From a checkpoint of a small mixture-of-experts model trained on Wikipedia: 32 experts in each of 8 layers, a softmax router.
Below are experts of layer 2 (counted from 0) of a mixture-of-experts language model. Rows are named router (the router's row for the expert), down (a neuron's output weights, with its number) and show model dimensions 256-383. Each number is 500 + 40 x the weight over its row's rms, rounded and kept within 0 to 999. Numbers have three digits each.
After each expert's rows: a language model's description of what the expert responds to. This comes from a sample of Wikipedia text that the model never trained on.

# expert 14
router:570550495560525487474522463515440471442447475529508517652469583486502565586556523492482506479452547529574534501492516500538451490489422522540445513515506464452532560575506497489508486564492505547425492555460450477553505476500505493477510447430481494486509504509470475509400534600461510403503576528469504518447485513505508452465531446480502518520450527444496498486457535509464488407546
down0:520458516528518493437459500523464481568503484518504484486484545492483493544516497497485593508505537556479478513492594490520466518540508487442531475473480504457517528465467503471484432496486519495468480486529542545483527554528505396514472445533493477492497415595474519489544535449517477511426376531519456503622525506484534470499444467482539528493462571494566493527531538464443553554481
down1:403560523465548528433558542553467477496480519467463585474494497524498638529518471524528503525511470569526555491455479488607412470530495476546545459405541560466487541496512475501514523553534564481495450478460505509421462509489494491419458494551503467495462512499526567510486510485452573393552461547458478512475446507540522501464567532443514480516519521406523548464439438536489488552521
down2:483488484512530459525476490511507515477563444571452478473518482549498566497412493452564498497513523452432462543485516503529556477530491466535461520475536489454534448470522541497528463459481533504482396481464496484388487475557458506484457476503558522448449552556517473552593474486411499523439497500570510511464470521426594526481492512473509528547562521441466513497482540508496519437419
down3:526484514481595508481568514474508563516449490498539588452487466496515493421523489501521509521520421457491550422491544524467479423424544502522499555486436557479479537578466553537426501445552477479457508579517475462574450565493462480497551527482440496502531464526507522469453529578523493450465565441534503399479423447458530454445434515490529433466516492515429503509534444544498478533516
down4:514523501467502458514492461558431489483491491539490533546504551420518521510527510471496455473585517504487495525525531501521467509564516531496533487516526558470518490418517531552428474464442462505534437501534478466514525506479509510568550513518584526555509472543529458497540505568545447542535410469432532505509556490463498549495516487481501521493555485479578481568511583526480564488524
down5:451520509492487564534524561517490504485543521452544508473516533547486531450520475560542391486451512428453497475444491512547528515534468507543580485441454561511458507511620562495487515479527427523496444487486483450463490506508492531508496473491480472502467502457557481511452559515470476366529566469488521477557518471478407484436470557457534489505506488466433473472494524408475513492468
down6:527510502466428515469543452543482500463562565475571548536463452557465505460507445425443467410476414577542507499593488545503469481455501388492512487564517553487429509538443475498534418501515506506532535489558492504601514506552500470573484483464549535534453502468466453486444584516558501491489506548426577559430555535511491548505478502568435529518562481543445513501492475448444534529506
What it handles: Line and sentence ends

# expert 12
router:520471482504527485456448530539555451575469486543511522496519492500572503608495560430524457496451539515558476585521516466537490527444469548514470500530487536516501548522412526463517562529441558478458534556450512531497488522449480572560556487463486503437539464397458433517502536489475504548513538439523558508446442561474499461477554518494507541482476487598478540513462519462475486537608
down0:473522454461533490517509490524501544589434532500521515485547551427469482549464530570515496483547425489499562513548503570506536539562511467507510535461453446543519464528501444460504521521524500500600487531551479475505502491499471501487483518455540473432529492440473416563491495485543513529467509509483461464403486438512530522456455537532569504473514524472521487503471504545555478519531
down1:435439515502502490531499500447478501438568497501526480523535466495475469508517518567528573498451544558541424513522437516519575626424530471558503485526441530551483504528537486459506459527455557463500455491488481534559540463506501461498552528493450493450565510503519512555512473493442506508459509520496536471536505541522518562567475570461416574494478498599479523518485527509513517448559
down2:479532490473488490490486449477624551483538485499466568516471551551491471387501463491509491496470501531436494514520490515501553507492562535487483538491542540412451502452463500501496568558590539498518441512528453426495594506506489461500415492543453532536491545438532537476476469535542479486581504557442449421474500482536531531428501460472549465500449520513512464530517447537493472486407
down3:445520543538452474475523440467476499524480434521540526539492574545503538469450499514446525478526553578475433510484465518451495505469414482483432480458517578524467487520472513457453553525507519449436447513518499497546521486549509535486513464556506551452528524385472515529557481499448550567478464519539465515439487472492486548475514463469569458511493484518504553512517496464491506543522
down4:492428492520497511532487499468527417507515508553517508468541571489495491469537526439427489619415447489419474391479569439522512474566500503597437479518472561523473510450449527466577574499555554451493440424477523481432481587430492500570518500492496471485518475529528471530460467413513472529442498568496488513406486507508456437549570470515483523407557471503511526459474558444453510469477
down5:520430555519489522473519516447450560535441516553542496480482483425478496544463518509480466521425495499439444557576467528459533539461485531444560482476514554398473474430495465424523450512483538429502491463514441490544528551539581458447532447492496496512439546455559514504508483458468497520540488479546457462449512510475497465517547536484518466459486534607474472495487496557498549482485
down6:506618443490464565508507428534452525470513530467561544522480465466525526505477529507483455480494502586555473482542573532513485480547532487522508534464517509465479440474423517500492445537540507528475521451491445506554478504486486422518464456530494515435476522565519495447525483493495490473531473545488498483492415529529500504431504436523499478531467457451542468525572491470472551519444
What it handles: Common action nouns/verbs

# expert 22
router:520528470571552500465477470521457534442446497536514557528458489536474552536579521465447391493439553568469504539524558452533462581522485510504433502471521528491554451527454563444533513563555562564464511558456486480486459426522542491508564521465450489455556532470511467482468554523478534430534495481503547533440451525558529534444484499441514453529543587436508536478449572473533555478532
down0:521425454553518479511521490546533527552547411457504447466572576542460528519506518461551594485502542497446564545483495441492398526513541492508501517450506578558505495547463509556486525591543516529525486409476470466537476483442510505474501458513489447464533487465483441454499527459447470514483550511545592463505508553526498487521465531476462458514507529428457555482477540472503525466552
down1:475469481466488507507513444487463496561492501537527505522481510500421506499509443511493455494475524579460517454601526540539503596475519476456498459495495560559492473451486478449519467510540543489518501529607544449514455508556507525454490456452480489591491504488502513534556482490461504585501465527513473476479513453489486483396448516584474502547544424506553469544448495510496556442485
down2:362532545500494455520513477455413508487456578514473504462528591503466501472515531526543458499486479517472456514465410533389534532523549450531518489552518465551495539434522410493528493458558486520573508464546585456518493535464503500519465499538536569475520527507501527502566458500493541496456559482518482499469524586495500534459469505463506480452496505479438530561473567489472562590397
down3:530534569463531451438425446389533553525515539530468465474497484518502581455481464483551457542470585482565451453480467472450490531475507559512386456512469521572449496557576518486508498548501520476390514459549525501478438544464528506494515495495455539524514468471510526444504472478456442502499532423515489433486510506501524428473452451504476499505450562428473505498569472474561432486571
down4:478481486563561491474527504508537509402513426471527581434527530427452366506507517482515503460549475528475536460474509432464536547485524529457540451467481488559511504514475492484522456546511604464517492534511545483462564523444478513477514458542566498443461484608544523564524522493591489441494519487465573503512496478443453442489460457475479506574516485485506502537473525454561519512492
down5:417419487586560592496484502539481545464509463479564462575484439519468481489540524444463565474500655520468497511533478459466443471495448458473491454500478532480492475597525459495483556487476504453548536538476520445487555474431513441491547504576536435494523479590469530570540426538524472470453571441467506451493446525514552444502470556472519505494465468461457531462545544502530501469514
down6:460460521436481495479515513486485519426421557489508480473584469510491515491483495467538480484496469469534532483572566479448503459519513576461510543464429488509492442557448447514517525552505520440517476474484465475511486475520529495523480458449527499491437539518450496584587409462487553496538457550489502482506491521485540538445542470473494427447490471494484539556507523567520548444491
What it handles: Table cell numbers and names

# expert 11
router:505531475517543480476503502515385511493464487529539494510513501506549502475518484469516425447509526485450534517496565449512434478553424544482474486493486524463519475511480495449597493572504622532465516459513446497470446435480551510493514493513489492468490548473474486513486487466496568500502542479535551494455486505502488473443451509461550559503441441492432523532462485408502521495516
down0:574493468480426518517575528488490451497580419548531487474480556538468605514492469459424443481427456536447488477557453511549479483557528498489476547527508474524555530458600476483507522449553517498515467515487484486588474465525482490459479521465487448542438481506491505428512484517493546506531528511518444518572484474490538574546492608480526493539557448554492525529499479513467508487522
down1:529444505490453525510536463490591388483521490491436512462500437530496460530490611537445377492509451470531483523506520485458583472500484490510483524497537431519485494490506558474521482498527527474528498504506469502512427528550514481512522512534512430490587436556591504456519441568484522440490470512483499460492518465456531463463524440511503555471539530478513493468517533540498538500482
down2:525542494556485532467550456502614438497506520472542508509516592468515467478519475449461550519464463509548512612492467523499525515510447526462519435454482439548510455611499485468484490510533421490531552455529503455523549484570426485503495553495520522504483536502529525500434505582473477449495411489503494426529563448522514502472512452480427434449496445509559473515470548584453511459509
down3:492566418471531456461484430432461462501492443450523441559485506379514453488494490463446443526510499473462510471467532453509532449476452494461497464435543468443470536623521454541513508533465478534431569479478517511519551476473494537479526465556521436578506529449580451477521437552509535545513572445528488472539427511487462517448457485532499594544599494488484414496490526504524530526494
down4:523436580453500467592501504542594538531466555546548574520505544569490497499524554463453480514527465519499475495467440558485485561490498480566495527574449517578504530461431499469475513500480417528514456479565546484564532561484495514458535490575415552461539502464511574550484482485430476476378504471527505470452542476607542535521519456541544486598529497508516475488526458608501542499500
down5:517525502512534520490508474496547417476509454585485523489586509437504500489537449474471462483466480520532482474550508505548537480543475534505503451478484523550574543472542458446494492476493553394546547505471428485565467468490496541485482557462524451530525440487423461508444477567493557481531502525536451426519519481590567612492480449510511487480521499520494414485508548482496498461538
down6:456472511513479462566469502622498542439434473445453488433514480539501533491485516610498469474506526497536555442484484522562523584559491466512463446455500470508525538453502458536451473496473465494435433507535422500499404505524481522575459527448500458540522529529520506481501567526535477475523464529457504535539527537457548553482532477443502467438480544487542473502449422520542506446506
What it handles: Place and ranking nouns

# expert 5
router:526567469564551527459463469533479530466459496533516576519467495542491545522568510462448411490454541570451501551536555463523464572538494520515447523473532553499563468522444557434522543568557553557484522556467475467486462429509537496493560515453480513457541530467498448440483555520458526439515478482490552542461467517565542523449477504447510436515566603433490534475436572487524541461551
down0:528485553421477482545473519536519488476481514436568470526455473476503523437475410452557534508485443554504431557504496543475493568457426514548458504532495486492457478483456527503455439534476495455522541492463555495467466552528450501567541471493556455490475477542521506501453515435506577559532488510462491452558464497520541500423410540506507537499509499522507550477504522479514520512502
down1:545527506521548534474507513473440519483449481503505497468525480459484484503477573412494474523484573513523470498480547474447518392493533506470533548564502467508511496516553477484439525509543530539534517507495473527488546504535548501438443489487512457444511537523472451509524452503440473500514518483452484447527524495447549492498466447511501509488473444538514610445500469530524464518523
down2:523515537512504500522456521502573519467445564525464563548560577476450496496516600474532532466555507487613445502524493478480525504467490544471422553485508475552537536555476559460535480411515492475511527487442495543504467474477488465521452424483558486542583459507374498595500565516444495528487501417485486501495489494477506563489555479488468596553459548537504515542542562467480464508510
down3:516497507597529472560520433477485456525489527529488446421577482459506499491569449531514472537487577553515382509442495473455429516520524470494504496540453475551511507533456476458516425483448530546416525548486517477497499539518546425511420512478502498492524502504461519489481512461479518472459475498515534428549563446559546452459600525571494529590487502567515429493469508462526475496535
down4:457468570476539506507526551474484505454491513522496470504608456431406539439477527459532497516535427526574547494514447482528511486502576578542528490602537479447437476456525473518492487586480486540489545499431484574492507559504479532481529474474505517480514546474501476553535516478441512459525513553481504482452560518527510429546522555487461479471415573492547460523549415450488514548489
down5:394488491409512508484484468519456514506582414526549477458442548504473526485494546501518490526508486502568458570441568486463438504460566503460482525490506552549485505531456463487436507523492501503468466495470502487480519419449488534538511568521495468473554521558484478483481493562543499523476452461504601564459542506578567486536536562452481415550463426534523483517471503481458482484543
down6:489501503507482473447509522488623597493500474501484499484494442532465484552509554514494478484482446508439480562509437490485456498504493540453497511511531438494527467524437542414497482520473483407478511444512443490520444480454471483522515474479537505523498482503504505498455515515483531491498524494498492390538525502483524478498443526436530548477543532468482499625543515546477550535518
What it handles: Headers, table cells, numbers

# expert 2
router:523534488536534526467476481538460544446465519549507551508470480527470587513559504477462399477456547562462500538497546447524456552541484517500439524460510550526550461528446583460540511574564562553473502549449481480493457419498541499486550534479454519447547521480497446462480560545442559433482498478505542541422465509557525535457480487437529459532535594422511542466435542498543557456530
down0:519506507487553491513508509499525492505523480510500467472463485496493495572475511502550462502537453469445493548539575515408450550505509509481498564515450380489464440541489463486557423465478562500530507506529528486454502531470522479542532459529429475485484595469523535473451425497517515507545463465528412514525562454491499495525482474471517500418582481531537527572508413487442514501418
down1:505480537506501477449492433479478494596457515525446496533534374509528444507528518556529420584567438484464534474534536514417411506442508503462474512544510454475462473554493569479537429499495586473436509440498499503482472533600453483425515470497516430508531541447456500529444532423471596516482450499499476490506456534489435509450488529457548566526488473477547538595495486520530534535550
down2:588506482459440504490426447526550517571454482490520516563509504540576584486507510520433462491464466503492503564523574545500400488528513468578462510537404511514487457487480415487489465459520447460457488509526494515474514539427503534506501462577504463483456544484431524504501458499540475473484448497511484472461454469519508499522527488464481539463519476471541521528457473486494509405430
down3:504547529523467485388542558525539529476464528524513451518469527443518478485455468470515483563466465580534585464494505554549484480439468470525457451479435564518499557551495482520516521497479535477512575526540462408473485489463512571579486496507483511500450537471455542425494486575537496526548439495444478470524528465548454473498563476476487481581528501492482479532532505542479549444475
down4:461519509520520545530521576584521430531567602497405441517434493459559523453453433510581538457569449456456575549399542520564447492500486502515559516505495446470569492542503507461511490448521550509528539501440542497475504486511490469446514446452484547566504453485516502513485532486437527560565491515485572483554536592474487465506517504471526566474460476434479501577510464439513536459513
down5:534487512427537550507492524486574492462493527431550488541518486508452547426518507502496461456531478509512537521463513484476523508452434524496476457469468488551459493555549439473458459473480485513566475464491483487546445486483470471493503507496557478440501534506476510450548535476501533503520500582520524483546499519515594479426443444453511548473542478502480494422524452524487515454430
down6:436457437481430476499520519530473586438531464503520527429440443549460519463534545553454477516561354490511486459515463521518450510536520520464511503555455456491519538451413540532444469493473575483567446535521494490482554523513497468520517432492524468449485503438535564514491498464580508476496499478510507494518413543502452544548519522490515490440497487472533546434469481557465461528518
What it handles: Article "the" and initials

# expert 27
router:538488492527467492509517511506455539490451519503593512503485545537474519516451524460420447557511516533525492526510600420514481574460463535414411511512520551462477520509481595468492595493487498533465578551491414535501480526520548508529494499473455518473548443473434505499466519482486528507496506442553549549446477505555530519497465532492502534577435522594494575499481522456510479429569
down0:518533571473580567503511605486538529529478454562483523552506459525492519558464452535458544534459489467510517506537516532493493464456437519523464440544490509528472532447522440516477493503461418521537498499470524475449512501557489526518541468445396483505512470433507512506528481527526453515524483501513442479505523454454535552466468560490536501467488470551477423534539437521483531481586
down1:490573495524519430442553484468463496507572448454475530533534528457564579369512528502503562550489522555457529457504454491541534515465575521452510492442476479497460537546482529458420465502455443476488475501432582507499460490431563544545543543477472498445405496443520493515493548493545539584506504511469445502502603498439445393501521510487544510464478517477462496511576443504528539437501
down2:445479499522533433511503518518443502480509516513497452542520568384477584552511553495512546528535504449583472487493481440560503548479478534502572476471514469499472556481539538451425561498486541398577529504438504497466544529572525483465491490419488536485497447478465515520565484401577522487441525527518497542507484538409458499488436489450472433478536520516506487522489514542485466593465
down3:539484535500502441557476462553552499485541520496486535524525486516471530402529513530485503470522566412485508480416482485476504452474539552554475449568546485526452471529482479546521492515540511566554517515453516494478539478452481481504535552500384576441573536445502464491424484558509522569506489533471523381483493524567493466506562521511451470476501478558492583527510489546561451423523
down4:477553571517553472553538480517544529536500496486512477479584527466497454519582479500541521497497494439558503467470479498500455515451484508501487542496485479465478455472459465535477458471467535477526512489531536521498458590554523525492477499543434490460437389534551513445482486536470495509516485452476495515473458567538521520526513524433643528485436479533514414561514512538507527515486
down5:526474530597553495498584537487450416425565463471485468515502552422502494489540477475480526530541511488424540546508446556520578498530484498475492546457436546551501578535445567500445466500476491488496442493503560494522454427525536422522544546443503466484481492531503482537482539460475505416471442493504464531487499550463456539534447434512618462465518470496471535478495521491461441494508
down6:485439577535430562481431509515525519491417476482516528552563509462440523547589493480500538587474524549524503444474546479491422459536496529485513479468505466489517515507469509490469495451537518462463469448509559571422496506491523475455488490505516546539521469589544534485440455458486567478488529429466484462519504491515521559452500518487428529443520432517473502507463589536397464450520
What it handles: Infobox field labels

# expert 29
router:523536498567541542493473484516454506501466485550520536516457489507499541502547517463464447468441531562457489524513518453548481580445514493500462517428531521502544445521432534462467557532564556571436529492493490552446487538524571475445550532469463497442502463476476455454477562486447545397526503459567550494458447511592493502473447447447545531520537606478508552483425560518511500426519
down0:484526470507398493486498522513536543545562560495450526516516497561524517494492456465477585453434511537530558470561529447421576481549419559481508547464525479453472462489471559515463564502488526558440424542470557480491526538475512506548515507490521536501521517441424507540475546438546550465437443449506471569540510488541458501498498461420459504503514533526508472501440549552487514488521
down1:483540465496518541532497552577510526440461425446527463554570511512472549488504523598542501394532493501453474533506555487598447464565519475555512498464506463519519506497487476496500505546543529460441565491479495470523564518522496454472472515457507507539479421477564437516496585536490471514516526446494543517497505466532513433478506545549468458489440489534562400515456569532496480555521
down2:425529542488570495461496585544464447370542500484538551545544488525498499478503529452496574527473470487480440440534465481482565530425458493473538494521488544506437556573494477468480494552439547564504429517425553437432530477443467492494475473573482516510497530500492442493435514522482527511491540485566472363476504396543496496509469517548511510524553453440482500524479473506444553469554
down3:522524540428445526480484462484497536485491474530547499483559573475517544473452553510535518438518517508491518541477475456527503503504565511539468494554550632543484573616476503437462553504467540449448492414465492487527541490458517525524504498494517485499508517499433510509457477453507487452478539459510568512484515411505487517428500504492518526576515475433502614505548458469411544559511
down4:476528514458552508439500524497471493488549515446446413498535514470555561543543521559429496469492579494528450534469481444516555506508552467432463432454459483523437573544419515499412516534462525487458536514461395446404519516411502482418494487539530508521476508523488428494526528431528589446540531544517450466482473416525505483538503455530518554498526522495453517513531549451571502432550
down5:570497466558550492518530454506500515552522468542525474470587505466489538517511480508519525520458446439497519430449500524546586520476560414522481555544530570537411461574528387539495473409456510444504537563484532519445559475540444508504558453550514480574479507516462509436474542437509494509482530527511479496498522507522490486458533527466533521458558435410504469546507467466434498477483
down6:573466486567574428457492548473494484495530500524543524494460533499499487496457507444489582481444458447552485425580452481477551517465579552510446537539478442552566518508490492543552451581487409504554471453524517485494451433474453453497414490502458505445472457474495500517445551527452527457517490510536469557555534514500487472496476479499466474472554504502477506508564537441562522527529
What it handles: Suffixes and table labels

# expert 25
router:528669488529532482476524495512448476544482521526514568585451507540510531579446485517495453548453506512459487503508560504545387549557460522494489489494482511486570562486424515494496548495535514547490514524501431513481422532475449493502492505483483531431489458511532489502444484554516500470497549535474512529415473489561512552453493475503461527536489443487503489425492517505544486438548
down0:483490496497531466421559562504602520508458489509502495515559512509458537513447511512548497437571394447557473475534409473521469425499519438518469473502464461460464484509521495528495489509521505471519449443504483521581562465482515496478497510529501487526530559482473470538487473506412532499504504531543533494525497512479491512460501562559506535513453541494447536483537435421456514548504
down1:466458440499622490485545517471479494530458415459557573463448480483493436519515468498475498504546443491462513444526527467500562534523466525488463536466474516533497503508442476435488501481572560553503565468545506554466449479521521485535512551420502479474496535504472492520537496481494515473465481530493491533497458486437548508537451560489491451481497536426535490484520464444542510473451
down2:535520511456471469423476495395449528470506432503514566473412489494498509449520491481589446482500610482531537506582470571461503392448512434507437501512490486435516492608516522573489446394462536501475608521503542492484446466483486546465461528509518407488542520430518510510448484468432484481537468460545550456521519546524523544464568502473420435511536471494542548510501520533592506567499
down3:513419436499478547507533509489557502433485501531475520498499559499526499566592520552447521472520552520443480438485509465455499511506539496501433476456526476508454427460466485420466564516471482512485421553491504510518536518530545526490527471518509554493463543467573459566521527465457528560481454523469506517469535540487542471528465513456474513523535518508456519454519528509483515516494
down4:570422551470580453546492550545429524556494512516521458542555468478458452493528548454453504524460575551520502486548444537477590494467523636455531491553497489466528551547550500491539447553393521478495520495484521506535493376531517581477492512377531447520454515436533478556562551494469523423450593517502489451534521516514477501485496517464451463470617512522528514547457531504570521484561
down5:528419436483517568514574488563547564482518459568505521432497522507458534520490478410574446537520500508462480503489414510554555482489507520537469508526532501512488468431554578458508442459531493470472504582538490449504492480519537487445483531492511488505554502563526431454451479471507524509534486504529537511491439520548531471528491477504497484515506594474502462419422481534504502530465
down6:474466465576530498529545458536489538579536503505455457455459518525447443522540500551486456501507582500555487463522443564498508473485499499534537468501527528521488389432530520484507473504511493431445465535448533552471489489490427517512471525476571504417473498556502489506419505503498468489499531481567493549545472496563519422565525479500379490501538502585485477462458449479589532506515
What it handles: Periods and initials

# expert 19
router:497495501521484539480483471580416548498462473499558529480496473627483499482582498428501497408497526520502559511534534478494509534483437515515506503560408490514538481458518525494593560555487544522430491492492484633467496513448472531585507491466504513487463537523465519481480537472495508513497591509509501557490498553528525502485465508441520530566518499464499551454434548455488488508449
down0:516536487526570457567524475514554567576431471552500485532466504468547568468514466490491492423500451468482511500470454585558481473445547448496473504501559478545499517435445499493502483416535507506501529452479495404535445546465440498499493412582499391539452540543433487520545456499540535475457447512542484502510509490528511524461472499435538496528513503462511452501445476562501607529532
down1:541505505498528547503507494494537482515514475448515446468467484510505473472481471467482441458502467489466467482531558495529489522439492560575477521494492515500478504532482516513492496447501580478477496482518504485523527566472493515497568526566509458568452495499447475516559507629492576501486508517557553499571480508482421522481542534488573508520527465473539508523441471481533518530495
down2:448408474432429463455492508548488486548512505433464512484530466542500505483531546476510484530447499533536513496525540503499530491530473469409522523445558465523538546512529469461453474532525446484548420411543485540473449519524508526514547545481447609537446444513477438512519498481509559509474477525497492468506479459510513509541565490521474512508563488542492533484516511528372564456538
down3:506445556582539513483477465450518517510463541565507540509454532493495516450466451476559534491611512508398443457502478524472466474533521397513567460549517485477466509571483528501525457550479566437412413498531565529497460522529514475473420513515483511582477512479510421564503570487513548488453550475494492530495465510459567515486515464499472496588528496517476556472555467520568526486442
down4:540521570535482449487538498502498522520576499430539547495481514549450528500498602466470512544480547575531504467486479553490490478491520439549537502487493476478522500487467532494537412440569501493535399519511461524502478428460446512482492495501482498477458500552551547421455491520555444471518481489478590486466497547529506621502551533515440479561485524475502454477412456491572513486441
down5:538462500507519479491467530436446505497475458512483556543518545474507493438538503451438430547480460566489477477443530436484532483534482511475456455509452480458509462470420526426502482501474571515516527475494570534468526475425533460508496515510563494530511469508503531515523481486488442504497483589530586524454549526501506488474452456498463483526597493424486446527542421430423472547503
down6:565465612469443449510554482516529511464514419497526497476528474502526411576489491564509478493368505497452451523544515497491513513468474470459485413474440508502497456410574420483460484503428456498470466528481487506540438530584470542467455540522486508500472537541496603484494456554531503508456472559478568523507509419515468518444413485608499614483520527526483525516507519479477490522446
What it handles: Word endings and quotes

# expert 26
router:532553489564545522470472433501463525504454493487545546532488482499446532569601529470481455474482522577494439567519499453545486544500496505502423499460503524601575446485468517470537565548508550569478533520463500509465480424490518481525549497500476492462554478473497475466498512545472540453516518486539528526466467522561513532441426454478505488511516598457493552495467555537521485464493
down0:474576509478524440494527482494494502536514539508524486546456545415504468464476442530556460555505482554580522491463500562552386499532517474430458494545550476495528490392511466494514509484450476483527519513551493520504550516538578588531444538587549499510473557497519513458517503585536485538551562532518513503459438501424520532443567490483478559526591517476507462468470493444457563504440
down1:494477482442550501474508470460475524453421532567512504458513538503503492499404572474472524559534542503512549508503545400523497441530460566433529500554497511475495377544473490485503532501474499568510556502452460519535486474494494524463538465438567547506586497509467566418498438473532474513453486480485585496505475487531515526507509543495516493491487510477482498490440487555423479450575
down2:533545534462473528505478461465469503540512517497464425605507475437463488420477440517496565499495524535526542473498487492444465485477520555538558553471444539514476412456521539506494468462496477449493498458536545522559460477565476488486552539540414484526534555433470536489518521490468553485564510470510540456509517516514495489486514465484471488452488477561505464508580515469486524482504
down3:526510453502495519525488485476563502471500541459564496515495548463509498511509447463482510530547516452544570506496495550481498497486508454456511411472547535419548450467545492460473510533567514505480471566482443481464457486451459478492497556465434454430564530544503476511426537477579439549533515415523499461472509504485524502441499530571483479460443405464493471477488571496500446618497
down4:467507504531472520481534434455472522458520500548496498576486457524474515516401444519499468513447494500514483450503444513529485482504524479553447408471500566476497541541506563430495539476445546492489478509548518465426452559484503483491533499512501498424507502464541502565522476458509499545464442540484506512540469515517462472482497480484552546524563540506531500521420441599549541474511
down5:466537472558508496455490559477508532452562474486532502558490456488488478518462516497407515512497496488442461451486576448444517492428409406506455504590510610530494576483480516502490571435469473483392431539436518448548488468544482511480443542489449538565432503500535589484552523530466532484520515477484422523476433504498549475496437438484569500445433467527470515519517519441519497479530
down6:464441491452484526414546477538526465460418532528553474490506539560493581555487488543534515437491519509482527567484484499513468559457435500530510530545482530444502577446551520595489523554519555455460516489467419546494503490491510491501477521585497581555462478489536432491486516503440491506507439508507442496455545528560504418498566486514474563471463460515545502502537508518483507475554
What it handles: Mid-word fragments

# expert 23
router:524539484528509542503540459535494511488479499562522518528507488505460532507568508478504449449453554577478533550500515380526444556526538533487432486529528507461555508461444475477487558547498517523489532546499485511464479492531549543432550489499441519471560584440508462478506530546473536447529536443537561537452444520614546483470436501473493480515451477497450524430479548525463513475531
down0:477558465478580476515550520483539477447498479516522506407473599526493520509504566493546513537466541533499475463507509539477517504483566470477560514535551479448446495422542562419497512488514473414418456472468463580507395556480486498484487474483513445416478438461452505446585412516520511432459469477497536427482431450461609455537516514547507449518549519515524471558420484529460524486491
down1:484470527472539505474572452574491499470524536469513453438497507460557534490443522543482523493505532560500467474563535468474520499456490433508471497469404460472528560476521483547443504468532463560453539432497499515510422515499518538449460499499495417519479564453536555480510501493507476473497496444483538499467474488481507527592527544561463508501483491436548564504435534454519580491438
down2:586450534466440499455488463483478519598514569499476481553432476440512602585482462468460506426523549536532434476489452482472564479408486565470534433508446546458510543513545509528466523528513498540470494535503563457569408518530512521542528526474524477485384554516476518503539501488471515500446582523468554559561526571435451491581483488457466561487521507521448444518587508510556518533484
down3:503456534571546453553492511529418497465453485567454476524489583494440501538562574436503492465516519530541470481444502458469483562475572538533477516451502496551508417478475567480530575456500451460526461504509517517465427485502434456509490559526492505472559544549487525468544532515520517484523550534463529472515423473566452496499541540468525508557465541508552497487438458572566474477507
down4:489541546479524504494536492556552513434509429469514495484527421494540559551558462476530494478491515500561546530549488504569514506503523498527516554516514516493551531543490563503532417532516447492482538509417551448542478459494501448560479501462540524477496482498454552536526595516481502578576534539474497527497499505547500504555493478503499374488536451477535460481407499485473468423534
down5:477470494461452454530535565509472524519526517478465549523553503444473545469528472458521561529424488530485512448532530465434467508496465505462515564513483500506449498520548452540503444532445508560447482535514534491566476489432487455508516481472558503478517446504554517464418487468543486561441508498374529505487429473435508448511541471546500514470448450537476471556536542475559451462561
down6:517460536484481515519504548543522472511444407554453545547518513554542458537463509503485516482591504482480490526533536518531496472514515570465552507428532532500477453473507462477478547522467496555445487524471559574490500576465416482480522464499528455449474426545462497480514499524501507499502528461527470555471511455487517517489465456465511509518537522485570505411463535483551540473520
What it handles: Name endings and pronouns

# expert 17
router:504487476495481542473472470496464553494449495547497506526528501503525522535481533378517485468460525541531453564519536387470493506512472549473515547541456459457521499478461546500561549545478618531455589549488428488486465542495484565513523486491435508477569489481403504501490530486473493512506533486584497511438476522517506480476546532522532461548484498447475531466472520392570545515531
down0:546485447565469521424482513500554418420514476470455474543485487473431484477490490461502518567518534581466527408457521531570536477539557525547512458488443525521575493551544464504441559437525550542521474493486550492458494504473484471443571507472512459449485446455524513539529495473486578471516529448418525484471487451476528518531469491523560515542523557499540505522566483504478459474536
down1:485521458477528499515556576486552500450484434493536532538503505553528507532472442484524435511533441533447440567494550483462433577447557498482487458509463491419540409469502485513513531508520485572500515497436463492515502500543555442495540399473496541504490484549563482452522553464510487535502489538532488452566420500532465436487501468412438423488566525522489466576523454460511481484448
down2:481480530516485494508504457510557448598513506540482556467480406538438489475484483488520531496445477475574534459524449429467399514502410521501508473557484489538465536507460555454501429485534476529530466500588402497516537506571520505484512444479575526494547466472465477471544482431569477540490454485514507555467497510472464520521562539563492516526519450515474517523485504474499537509604
down3:558518478516491568538502463494533502480502530493544541520464418488560507497467509501571481452507601508539409494498571479496431466566490580557519546519459438548502560515492519469557447611493546547465558472506475544441532538459554550451417485539550565519435558546503468482574477500471513582508507479498514479540537505503512495430470454465462581481498519495420464478510495550527478506441
down4:494542510532479538418464484445398493468474500537491418531426457495482462540522483520484513531463456510464468496483480505508511499479538542512487542593524507532483517606491493515540478491540548447503429486461494443597445547460465570571548487439494488464550488550481444501495469462513512462432463476547568492485500418486437471499526468518589580486516471513524480546514482543544506467532
down5:531439500487458461491435486453481498533418555480486492522519450578522524547510496447483462480485559424504546522514514506510393506503532527518489450459460515493477507504462509411582434442608509531442500457509519495497492405496450567573552556512500511443527544547473578520491454439543542463527467442555577535565491496449547557496456512543510448534511470513552463542553500498537518534476
down6:520459454455500537499537524495497505492601502457553565525509552485492515510468415435536448539424506499474384460507479569515517536516469501515473515561493548477497536471476545508507488536465517540511529544471537559536512500494527469385515544480530507508472538488550472431517468438447516459456422531523394518505537467462542532573448526540481437546519495516518512498514531512483547466506
What it handles: Work and team nouns